Weights of a small mixture-of-experts language model, trained from scratch on English Wikipedia.
Experts: 32 experts in each of 9 layers, 128 SwiGLU neurons an expert, 2 picks a token, a softmax router, 16 empty slots to pick, a shared expert of 128 neurons.
Training: a variant of SOAP for the experts, 287M tokens.
Below are experts of layer 4 (counted from 0) of a mixture-of-experts language model. Rows are named router (the router's row for the expert), gate (a neuron's input weights, with its number), up (a neuron's input weights, with its number) and show model dimensions 200-239. Each number is 128 + 32 x the weight over its row's rms, rounded and kept within 0 to 255. Numbers have three digits each.
Before each expert's rows: a language model's description of what the expert responds to. This comes from a sample of Wikipedia text that the model never trained on.

# expert 11
Description: Slavic-style consonant onsets. Initial consonant clusters and letters (Sl, Cl, Pl, Sw, R, l, v) in Slavic or foreign names and places, e.g. Slovenia, Vladimir.
router:060106187104127148132163110162122176159126055085139115149145090203173146151196140118148106189144112123108138117082175132
gate0:143100121211152189149114090123115109162097131204100099087138087148090141169079104159159197091067107120113149149149193190
up0:111133108152190139138053069125132119080084123144121108138064141175088065143086152110054104091187138095098084105067163087
gate1:127126092155146156170088114154125107142151133082121110127158135097076101176119124090093162153051102107178185112124183164
up1:131132111136119058154145111112139134106093136140156138140150153144132138143100163108087084173164111127148083105151122170
gate2:164095063180057147100122104159105155134177122143089128097086149180102088096151127116109087177084158106154112134154122106
up2:088099136159076089120120130141094154169131137147135121130092136125116111120170163107150160137081133173192135164099139160
gate3:089152159065071103166110180123160173123173177110134169130101117085130154161133123187149140203105199156128107183156086087
up3:082111181104191101153152099104107151139125110133103092138150117148121139080141117106124086102103174176086151138104089080
gate4:201133119151148137142072117125117172135127134162166094117144150100170135110116098176194153128090148109205166133118133113
up4:124151075102061152159138195103098104159157124169079066144116130115087141136188126141159099154078155167114137117169134118
gate5:191075082088131135152200142115084104198115093113142102125184122122071108092137115115123104171157085142116091178108131143
up5:090102129112091079130143102124177108165135128153122171152098100198165142112120152092160114114150100128139207146098085121
gate6:131187159135095121069148146112156150062148113094104073167116155165131136158099152147108151148129099109146103135117124106
up6:181087132103131134107173187122098072119150108090111164171168187122139119174119187152182160155132166129121105109130149161
gate7:111066105207124119097108168106120165142102134155198107074096135159203163131141111098126143138095136151170120161121162079
up7:099077148115181165095078102084118190182158131102099137147121158186095101162146125198061176100095110088135120152131121117
gate8:133136206204098108094152149132079107124203130166112143161125157082180060130150085118129144090124101181177104165138095145
up8:127111133098146118129105115155106128136106122151078092150222121164104152189175178118147179126137135084133173190071126092
gate9:116136115078144152140203019131104127123096118143164132113112150110139156125153062162114082084062099133161099104096167097
up9:190087143089096103102090164069141129144107160138151138082101188160077134077098094164092196135102084157108130074135125101
gate10:073060134148157207034118116147118179115146063145107166162109123106108120130114144190122100161092132155123068144088172166
up10:123121143081196093139098131145125130089110150119196126159117108159086107133122167151117133115154159162118093188155118119
gate11:152147084128136152135163098110126120187183115095163133064157147106113165113088137097094128155139119119166146115078072126
up11:070139147173126156142087207135129126161142086147064138134099151111094200125145114148108179179126158088151137062091129113
gate12:155092105128105155154103060167134114122150097165115183134190139149089106081115124155138093129153143107121086119120186121
up12:087170098151130178137153121168158088124089085132148123087126093141141119123094087122093118179130201127128116163095105111
gate13:116133113083084103110152130070150144200067148108112080107106122052151108168150112169151158175136121067139102130142153151
up13:194110129094102198101096111080120107145103141115124130093158148159185170125126154150130162078156154122163134123072115132
gate14:151123148113116158156111117136087191111158126102152090108086115090124177134127133068140096135123103110171107122117165177
up14:161114112062151120140133147099115084164144155136145093185136177132033092093075103089154102062140119161101120093117118101
gate15:134078144139055095129160116146130142138126113108089101145099153131161153089129133153138128152146102115170185100104148170
up15:116133177192146087188162126152094131113146123126139123145120117149124136108132135098132070123193116091113028185131111174
gate16:112179114118115142127086069182109122127125161080137134137115125164037158116136092110055081120123121128161108100056075137
up16:147105162136139103128126077141151148132102106122128108159167186119104140092178134125153174147164122089119131131149072143
gate17:092108151135189169097184171155083130089139101130134117169164150095157127146174138203104067187094104124107125124120093154
up17:119106142118105128139168128119142175116150080120146078126123113131148134117074167105086111126126139166158104106102087162
gate18:154078110141141144154099167162088105060097118102065109133119159158132133244124122111094108128092126128180111103088126145
up18:096108114109121121139105101070110085147126125113083100097124171113140075139148126174087086119167140103113096141099120131
gate19:094127109143094107114139199105139156040142138133158108120126132110150109124152129183064145104124116079171157164134146151
up19:171141111176075129101181062115151154147157085121110144187111160168139195131109136122154146129110144115136087152091126115
gate20:164094157148147134137097159098122184142130097083119109114109074093105083088099176111103072128061138188100123109155123111
up20:103162105075098237155169063147076121160106147166116137155141116101119144133157107154142120132111139081175140153127123157
gate21:123135103112102081133131128143172167145145144209162138093101087181141174082097104114133140156091099091144151116120140190
up21:065163104094143125106112110134163073116086142114145114137155182094156124112136087118181157082122100131175165167086174141
gate22:134188157147142094106174090129107091118192165147130097155051112103133111113200123142065071179133223117167092158082110149
up22:085194169087203053072134140129099116140151163098126138173119130073089140101199122169080080173133150167126135134139136114
gate23:079098089099134084142084104158094099159137180114093141111141122139083078135156171150089152119125080109167095151154105133
up23:121108080133163141098147100121081154078086112128139153149138147167142134113156118101167063080120122108088174126181095096
gate24:105124129106126233133175147120115166111125106217142179095158189130175158132175092176134117143137085109113139116157131137
up24:105099145114121161124090136159163103153119136141116130116108130182126110045109151118128075131081143169154126122094092133
gate25:126167174036169142084186116102172140144119096130152134200120103082072183154121123150097165120094121153105164154121157146
up25:127144158128110080127131165119161158114126118193118070135109134124153129196122188075174113147070090168166150108110151144
gate26:149114124160142143095082120167076077126162136109068172114084090100201061134147130125145093165072086099109123089147141151
up26:093157113113166102149180138061165113187083155132166144170102086085133180209139126163160133063140129089144123182147134081
gate27:159173184123115146126069125112134134189146117146169162078109119094188095153093145132163169153114116132096139099140151108
up27:111114118107161123148102155052070140071072111151083188160102145126102108094101108146084141127189131097154058085115137131
gate28:129130133099103072131104156123070132124162121163128133126086155148141099093089061161128122084113103150112111115082087119
up28:090149114102084130075153115122097157157122110148090157114170156079071148107166132079157110154154112116157115166088141096
gate29:103144182120109115109135080137158134125080082106151076161095143160116097145107150081164193133062142118068106090148105161
up29:158096092136150134127085159101090139138109173162105162096154091096173128169160118108089138128121189077122063180131122133
gate30:122035117089092127099087135138120126121149108123131135141160105160113086100165073137150176083139114122123135224102145137
up30:194102138120118106138090111134120141100162087169148158103140164137139139120139130083104103182118136145107102066156176156
gate31:166111084139159126151096146127121093127168192109129125129138128148058146157119102155168130044127094122095231132142151169
up31:087120147125161077093170168108064121061123105211084174144133158123065162113129117154139113106141150137085162102115117135
gate32:139141156104098092168102154142166148175153176130124160079113126134159115143139124136157090128117147123100147175156178148
up32:132089091133165151133103127153169124152149127095155148147138133172092075115159218134120150139138129173118133101122125131
gate33:190112149113165207100133102127100115181114124179181111188207094107131123100095137124152135176157120085150164108145126123
up33:127099126137151088110146108155118125165139115104111073179127084137085115179134107144096136164109216098105132193111133151
gate34:084091147071117126127118107162080134097171101088088159097151049183126130130132144087088113129183159148144106113170185119
up34:131142182111103114142100107086140145134131174162075085123071162109226092138165133154171135178158086148178114143137146087
gate35:112170103086071102152148147151180174120112124100104117128107129158161139096125181113064086137105142082153098139176077136
up35:152087106119145120137082165158166157152120133159196073091124130176167170143163135097182097138088112135154158114138117122
gate36:161112123135125112160096064148121139154132145158119073110143126161123134215116175137139076079125075151097216121125099087
up36:131116089102115106073182113128163116163067166141177154164139115163161113122147083096117122094069156131133152140069150193
gate37:148141148106125150111126184128124163103069155132121183133142165134137151112165113128150118174141113122133090097147188151
up37:112135120117164101135125040157152148155156140096152134116127149192088104111123102185132106158140087138107100114118145118
gate38:078077142130117079098117161084090128041157200088147124145125099124184129103124151156106120109087124157121098061115106131
up38:104164128168175101102092123115130169163224114093108170160129056160086149161142115142082101101117166155184152170133104106
gate39:122121110134124114155080041164115120170149123084169152147158135130161100125169210189183086118096132122187042159124138095
up39:136135084113099138128127129118127129148173148131166129200101110097133082095136105108142205139104115087072170149105153164
gate40:173164129131156192156114144158117096137192110084136114114091094129114098196192103071154149110176136165111133150140080168
up40:164104109083090098055154161112147153102126110131106166086093188151145164127092128182160120126108163096128144161129124138
gate41:091147095129127155068187182118125206078136065120099105072146127077142144103151120153142099138097099108152111158116176110
up41:161110110167102139109128124133100107080091099102156114113172123157128123123125096146117131093153102142100124139116124137
gate42:150092157146173160201140113133145131205071116098117175186121106121121110152065189098140176093070122149176091148153074173
up42:109119165105125090118113198117160116142119088140176118198132099109141133140147092121198117170184123137152096183149147107
gate43:114155069140166210209143164155113204198162177107146109168211071115062121177130094159105146096104116081144118135122099116
up43:218161112123137087126175155112094122042137159109107131130135114166121142088126095133120108095124153107165147143138121153
gate44:124111099140095111153075113126133094085142164176104119084175097146163130071141096122184087125132083124101096097146091168
up44:184213139080152082124148191073132122151088104145178121121156121121108117130104137141129092134094100145099133152109076117
gate45:135097138177202196117215132114134146107127192131116085135185128164128116146100108118147159177109134105135138166148134101
up45:135166106078190162074126129082149146132113203165093071137120103138117130157128142118163158104120081095169132049145097119
gate46:055145148149143180102153079131172165170139133197172159060129191089156133127140175142089129154111057112158121061148106133
up46:068144084176189142075106162124161152125123167161124147150111103137128161142122180132161111117084097062108126140160129173
gate47:119093085146102091093074105101156178150150156169065116125170191133139167155091098134096150130116129163107114119144095173
up47:112080144054103108178140084119171131170149155177134157136180074091184175129127138104080133139067153145121133104147151075
gate48:115223134177121088130094143152188079117145087108065133167146111136169166113178119106076186145172177168138089161098171137
up48:152134070115227151131182109084138120115139119139178142194147097096129124135141206109096157151125127146087121188165123145
gate49:119145152133170100076129120083129075113137184145087092148179059111097144117142125186148112187126141132112096103067118128
up49:143113119152201129164193158145137152141157188114140149144068099122088125095088109088092142156102157086099086142126113147
gate50:093108154083070136168107113066114157149130103196134151113105151148151142138126114081138108125167141162102116097119139147
up50:071132090148153048160135112113126142121156024138168129139089094092139148197111145105161117116065138208151158134123088083
gate51:087191146127154155189109120072170146125103106160086086147142115132103126111130133165131137113158175186156078128155135130
up51:140179102085111143104094101150164107137105183130090177112143113129153152155157180158082101145147150167120133186176139139
gate52:069116118131114083123095201141069127141115119135118143180136115143109125090183059062144129146146109160076146125124103123
up52:136143179129149122081189111134105121145141089134116100155187124127078062148124107132096159143097154114122141090178118107
gate53:160140079090107159181177170153148168185145073104155067100121116174176101077145162091154127111140137147073123177087114108
up53:173226114106162090126066137086117128115172140148137103109112198129135122015191137140118085136170134185188170191127184120
gate54:158183113087153163145103125053153127112098159064128090164179119152086167092142131062139133167127162136122098192125151122
up54:136114141151121136161111099152092110117115145153176108171133118133112125119116065106144159170175125138114116150169103085
gate55:145121160165185096104137127089186129128139096169116102116114157188206130149189103121120116087170145145163077108089109120
up55:138105182111095093163115104104075141173173140184138166142141131176055110123113117135210154088102063108169129085125180162
gate56:125149131173208085188161122106150132148144093097111138056097050157115078168147107162112128107138108168179085103137089101
up56:098129094118101102131086089143122082162168092094095122157197127184120172089137101138164135106120129123150104120115177081
gate57:167149152120144139053142151060134117157124113034109155141079140162110127152104113155085119195104115072123121097119161102
up57:157080117090094115125159136158131105191113135158091198102156068143145128091136119142123064137152027135160139133113116086
gate58:134141190101125151128103087177139114114126122133117032092116105140110107131118141151092090088162138179131118133115174147
up58:077113124107186122086118162160137115127146120105100148154152106124143146126209151060125163157121126156143080093116112108
gate59:167151118090121085078134088133146129152153173082130106087179108120144150177131098129169088128085113140076146100152144150
up59:082159146174143149167102149175083148129107115159099110132088132150088159155096125137125128091102096125169120238115112123
gate60:127106123201146131151116169096179217140202120194117131125106190161110144125094123113159096131130166155150158148118130108
up60:118169121143145070135144122083119169105151110095099118155105125169130158155074111126096107073100163089137158113089104110
gate61:093117151145241117140162153137152149144082122116124188136149144110129112145100177146148179116117175127092162122135100144
up61:115114175087124139166156132182100146168068167120127081191093139073145212151110144090160178128141109131105143089124149113
gate62:149162120074097102080147178124139082094125137105099133142104156124075094127070171065113122152144114153131118076135086166
up62:179135204170159138057176155161126093161144134096124103122139119152095159092171141116121078092108129139108100197149128097
gate63:118110173189124132171048161155134159084131113154132055105118138109110175109080063150139099084123034196158111104118143132
up63:165120125112177160155086187099176062167189212103200132134115114148153113167129139120174102087170094129070192084144114121
gate64:114114154100153192138083124161119193138124098166128098128107121170152063101122095125145115164088143071149096107121123096
up64:150136149145160121093107157107109183147151054126083117066164118145079139119131115159138076194163164157117161145127107107
gate65:132105088168117147108168124115078166150160088119130129143155112159124128175109107150162120135145127193111116182128187154
up65:118136169110119140144066123126104176133146107054152096163122129093063131120162126155133153079120116110121176087172129116
gate66:163070148090141079136099129156122143138136138155134142117091081095181121155164134131098091130143098197117174103109148111
up66:119138132207076111123158162174169146208095076126039116138154174136075126200067130118171143086169086059105156103129129136
gate67:108103094125147121073049085112111154122140134112093171111105158111127101130091115077127139131155123090109145114096192130
up67:171164107091152119073115162115064143169110162157040204127134146143145155134139147129093112110190153108068121119122133099
gate68:096164169182106144187127098174148093109176106118103117134149116168096133160150133068163116152144147106162143101115081171
up68:119123105102106154140214118183116112200079143107136117156110119126158155144131112103128134110161122074142111142139125179
gate69:109095136171066089143098139099102164145129125146162080191138100121197113161089094113079073121154148155177124057075118142
up69:120137169107102063121142165082073140121129114107165185123077174110165106096126122122142152163158159048125175112063114143
gate70:152139099115151162255094097126124116152139180164112085161129144142112151124116142082125137085140105114132120165165058133
up70:128148154102150107128135172101073168129116180155115144155157123177125130117179129167153201175100080149087161181103145105
gate71:080195156097113164082121130115169062129161101159129111159160136159163133172123135184179092160142148162111082108124145156
up71:132149105126109077128164180098134155161046151104147116122097179092117095075111100091139105103144182189141144130097112198
gate72:111115172132129128138176138135103131200162139100128128125110156148143131096225159091161095070111156139137105113134149197
up72:141115076105130076111134105134130186159096177073142144111148177101108126121146135087128103128116179117100181150139154117
gate73:138134138094119069214173086137128092173138164060111138125130140199099111130148142127100078158147167155144046133066078084
up73:137103130123077152123130088194115097176111128142104142148121161176114067120137130077103171119108100154160157162143129148
gate74:159091144161143138169122089079134145104138174090174149118081077128082128168149129127164078156127136090097161113082107092
up74:137121168137070123131098160132130175191128192159138144141124104150197105123179123155117148145186083095115096118130098157
gate75:175064051130190107106095162097107106072132188046134134150123117110144143175119075130145144141079068080110066130144134108
up75:138118175063132116178112149151119122108178042097118083144183082130187098134078130108128139182161136128200166079156110068
gate76:072183119132168167062102090132130145190115158111107169160164144166125097098122080145186144140151143148162141152119144115
up76:095106095124094182133110088130092204153141148091135110074142139127199121126116058115095108120132142073104152118099077132
gate77:218166142182129164079139087056103149181174182147061177053168118102113147154119136167119151153092148142119080095104139143
up77:149115132102146116125115074105096100087140133112032141138174097109170129161147177136185131114202122127094093096125138147
gate78:110100172085168125186116168114111120072167115151104138164117093141107120125078147122106075129085143124105123129143230125
up78:121178157141176153100150107149141168117124130122102157155155135148092127101156163109099145118072126128151140165153111087
gate79:100107174125133144200129074073099129127073165112138150090143064153141152155126131119130142196107097159086155150122133154
up79:104117119187165116087101147037126142118181081120118095115151103167138143142181143077165147108092152187154104131116081101
gate80:173089142093180131128054127179116040130148172139061144160143093112106085106149101122154056110121138158153156143184087152
up80:161126121122102129136072118117110125097099136154090171114162117104152142142110107146133115063136126108079121146201148072
gate81:160138142103123135174103032172143110143133117078234043145199060070121098077104095127100161124099152116161163149098142107
up81:125115178151072110094171175071093068138094186137119092175116093168095098135122134153070103176126148169107162120100118080
gate82:123134132116119096108116112091118158129169098140133148128130221138101063125105167176185128112119103122121108072096070120
up82:120143119136105115130157055081115127200124198136115111068053085129113134170163122141105128099102106146135150148138083120
gate83:174118149109065107174156130145129152110144133112165136090077121078168128088146162146129101143145165155150152206151102083
up83:088106118115115135177161138108158064179145145228114106156218141117073124182124139108169136156192126145136170108124181156
gate84:074108140153129128100102198162160176138155087108146121155102158144125164118130135131181149156177138119087124046124145156
up84:088143150149144100138188192196101123130120165126149129130210139171107119188130181180144101153110129120142139151137098171
gate85:120110134138161134090081129160131124096114142104145091147115090109155167159089151134137133108132125136147126149138059114
up85:131157144100078150143099131110145069188165128109148181112136159082167110167131142110123130071128109148118170148087092121
gate86:102135151136119132104077117134098170176129116089136132079090122139089171116167127097134150129160093157157133122102172102
up86:124117146131083106158055125175108052128113101120214191098081184140186149135163150157163142126069148147154082122158115128
gate87:153141088120158145153130139148129121112152164187119165133086126177126094091141147165107109205138109174109125120077139167
up87:114102174154123192162057163111099089099097188147146079109139163172167136102153083164153123125134119155097150146177146124
gate88:118117068082113103166166182110115133185099132052164113156080147124122144143133123154074168138167105129157146117149135173
up88:153058152138181113130158084153065168137187131094174082139153097133149146096143118147107081109094108104128139153151176121
gate89:130094076104091097132159130105107137138086090098155129157158091098056145138097129162127137150130129100147086133153181126
up89:116159150108149134164187075115092119157107107155129133170163134138166131135132088153083124141132145112097132141050158109
gate90:071074126059153089169111109165123102148067105126123128138100154164170148131086100106100159101102119125145098113129145127
up90:132125136114138106149116108178158115148146141065119075101072144083164091129113113144119103151170146075087136120131116147
gate91:158103128088079106128094190139148084162111149138123102136089130154155099074100155150174153113157076155131150108113140133
up91:115133155149154119117118143139145104086165124128154129180114146155170070122108059166127136065139108102129137086166183222
gate92:134129194194156176175143086170109189162116137178087080117107105168079123070131115132094058171078110165152175142105135142
up92:113092101121106121118100136167141145105137109070123108092154069106137087139158099156091133120133146170140122147125146098
gate93:112117128142085130087152102117123118143097116154100089095058151132120140108109104184133133155067134216101084066090092155
up93:223132111079139092115133162120167121144110195115137128172103145154094085141122129072158091090111120101135069159088146171
gate94:123118148180090126129116134140130139152115153132110105116102174141167148142119186110135169140099133097199103131161187097
up94:126060143111074167116074183128152098123094130134144131073084183212144076103096184118102101161089144117158124131110160114
gate95:180119102154109101110124124107145163147132148102103166184137113166145115147156148136138123094143180195125092120157104130
up95:109115119059154171160071151125147101164139115147109142119082156184170072094112114183149175065124108147151098087149110169
gate96:185151145110204124125138150103096192166100160120120090078155086116075159162166178101105140075094129143144097090199098106
up96:114128129140165141144116153140091087091191099139125140149091156138107122135143093112073124167160186145130086136145148121
gate97:082166133099073157145083128118126108140126095133155151127136089152053070112139135167109073143122107156145182133152160119
up97:127126179133108173084159116149142131139152144130085113132152135120096092186106148131075101079130111149145111142072099145
gate98:092160137124098109091164101098089127034121134091066098102137181159112197090138129125090072073128091122142205151169092106
up98:164139114187120069148125137110175127141135090129139108139065161167098132166065093176194143122155119098137147115115116101
gate99:135152153140149085164149105128183099076145096098150134125120121136135129154108174098098150115149191125090138170160145148
up99:060126083138179133151194178110136136125154140195121152083078123106112114109074117127087129161107093094119111165116143112
gate100:129094099190116138147142169165106156084110124138160116147147133125159164085144113107109126115098062137095123097085072112
up100:102154116147164129153163114091158103046094177138158170197093089147126168101138103075147177149103138113088074131105157158
gate101:115114142106161133049179163103115076072169190122144182129133108106098178193146116126154129122108122166119106077090095152
up101:122151132151104131158100159096164148146080192152132186073089146097090082105087124151118097112157116177118132126146100105
gate102:146134060114098162114106139139107153189161120149095162136101142136102143201140169128162117118119154123152100077130161091
up102:150152117074160136119142177119110121125141145058131084137124142118113090124129183133168142111145070095180138167097082117
gate103:198120184128123139156140104102081182116125130135127134152103106137131167148163209082108124174137156205177150166137116158
up103:123135135081149189062137098134117156047091146197142131113168149150098133168150129093125129130098136189134114163158170182
gate104:110071087131120163103138087083175124198113120087142141108125159164167101144143131078155146146083130180126081103166153129
up104:145166090048177159088166122138137134188091169193168089161059133094133090157084188100142122171128144171142133119165094140
gate105:095098102099077124189120157141190087142138142062133074120113173085100187133059143130128175157116091127090131139053072154
up105:116152077199087107112103118132140117096148150062106092138095120144130121140141146108144026142101109103076160095153144074
gate106:116143151124098098146126109195120147150166133086152150138093073134089158144148110101147097112094121160168087124122141088
up106:100167133170138149146056152188179131191121172119178162134086121171149141112078187107133125091157170109116123088149090109
gate107:153092137169107134145091098119128133063124154139142104162131113135127084130141128173126175145122190147098082069154107135
up107:133156118143136138087120165189134177136204124107127104158179082167072094130147169166137103123143126088089162106121136098
gate108:093166112127095107157142113177128093149056109101149144078137119157075148194164115138131071165117156095084149126142105180
up108:191199152159098157104131080093137149090117129090055136128191159166142119102050079136109106110173119103119116198106135171
gate109:147140148135112159085108089174103109148126092146122163147080116163191123134110137160087144092090112164137102123138173126
up109:162138188190172083130127112104088129141150112127108137117121176127198092160132085102122142202135086144161071105125101121
gate110:147080121073131175118144095164173089182146039163132126156113133098132117063138115156150154115122120106161159103139102136
up110:093111122090109103135080120143219141141075163108158086115222132122105162096133146147179168154124138189145141107099084128
gate111:145127095141147188130173130070116122173115119115177129088115151147158127156147140110101174084109124079161106101054085063
up111:129104095141143167043105129128153134122091129119135130081056099108110125155170085104122131138164102112128156084093111169
gate112:105073081101155127121124142124139160111171234069105166114130168141138093164125114133117075138139116084155139088119133132
up112:165054120149149067130106098116155140094129139096097138088117136152118075131100099132143085088120039143132130149127159114
gate113:112169161126098099118148147119118055179159176139190159127147071129170089085158155110181106139140160108072090137086154197
up113:116151069180156115113144132097124169152100129137115140087096144113188126087130142184106136140129102086147127157077149156
gate114:099139096127063139136141125164089121164158111095149184127045128150133159134117160148175124190146154117157069149065182084
up114:084106139072124156136111176126121082149128180147123139166153090176142132113188144120156133161076157084158138168136116128
gate115:153157179163127119151148097099099115154155124029064115180165103177124182176145152138138168122098115127189111169190106094
up115:118170098134108121187153174066149137154138188082133126139158094071123190108198136147079115067133063162161123108176147154
gate116:141134061087138169165130124228130125122172124142062116102117152120123130066139183138151128136097090105162151169105097135
up116:127106145086111141117101184151149115120109096108131118132150092178104128136099103081138107119112160103121094204113156144
gate117:153147097146072180126107113098082144058156109148141113091179170136170167170113128128079151121078098157169160118151120183
up117:113199132122150137153104155171108145132110053129077099196129086077141170191170161179113180154107099102109123115042133143
gate118:144130130103062131159155185108189117029139150115122116143110111144112174108118121132052071142130120165160127081121132166
up118:117101147127104138047127152149151143163128090134145124118120099064197107175133136207140074128115060063085141118133127120
gate119:150110109086150126142109145195075154131136147124173179097089100182118138147157190160119142136125101149055084069197155163
up119:119121129103125154150129117153046116182125104162115025086133113138101202130116116169168199096127132108185129153089169104
gate120:097108130111124099093132128177127142158059211159136159108147126088154092106125104162139098145134119067126088088121129135
up120:149080161128056138081089133114173084202135139163123146128129126156132167066106182101069122159164149170173159168126123151
gate121:143121190139108106107091064064130152124139052166104132129067116093132091167159107109112150142120071167137079074124117111
up121:140169136062106095138139121196134147140159079079082150114093151130159128085108129094121170088100083117114058081174121110
gate122:161147091147105114115099114176139135115118083141093140110169086088196112105150118146134149100129116034097191115119131072
up122:126177150148095126151114154151164120134148090183111060094163162098121139172131197119150122127111164133128178128049174140
gate123:194116123153091128156127125117169101206103100144160095165136126136161143080109123061123141197103177168125128168119156143
up123:121095177133084138132084154126135178187126116150124143110124133127121065121122124077078124144136160136150131092146091110
gate124:136097087107182114126103169111060157173146095136157136090137161123176171104168089110150140184151139077116161166098081098
up124:107175140123179127113078196129102131095131132130114150180175106109145175116139105093113139155142151185146091126159115150
gate125:111078153185138122138135180134163171088198142124081148110105088190062204161125083070111103148100127130181148180098181136
up125:138167198112121172081098171116080111111150108127182132132083087133098142168105140055113093103124107130143155144146115111
gate126:124115137127136132073089168195151177082153193143059099150131091192154114126029109095060141131120115134102093148113158142
up126:126085201129117102132158155117086089067074107088172065112138142089146105163071166166159127152139155150182115135115124108
gate127:151103082051129153130109100105186115145100104158125132119121101122127156172164179175104164134081081033175211113107116162
up127:115115144124117127089118153073118167192176108113156171067160105151151135128127159081104097145181115150103088083129095148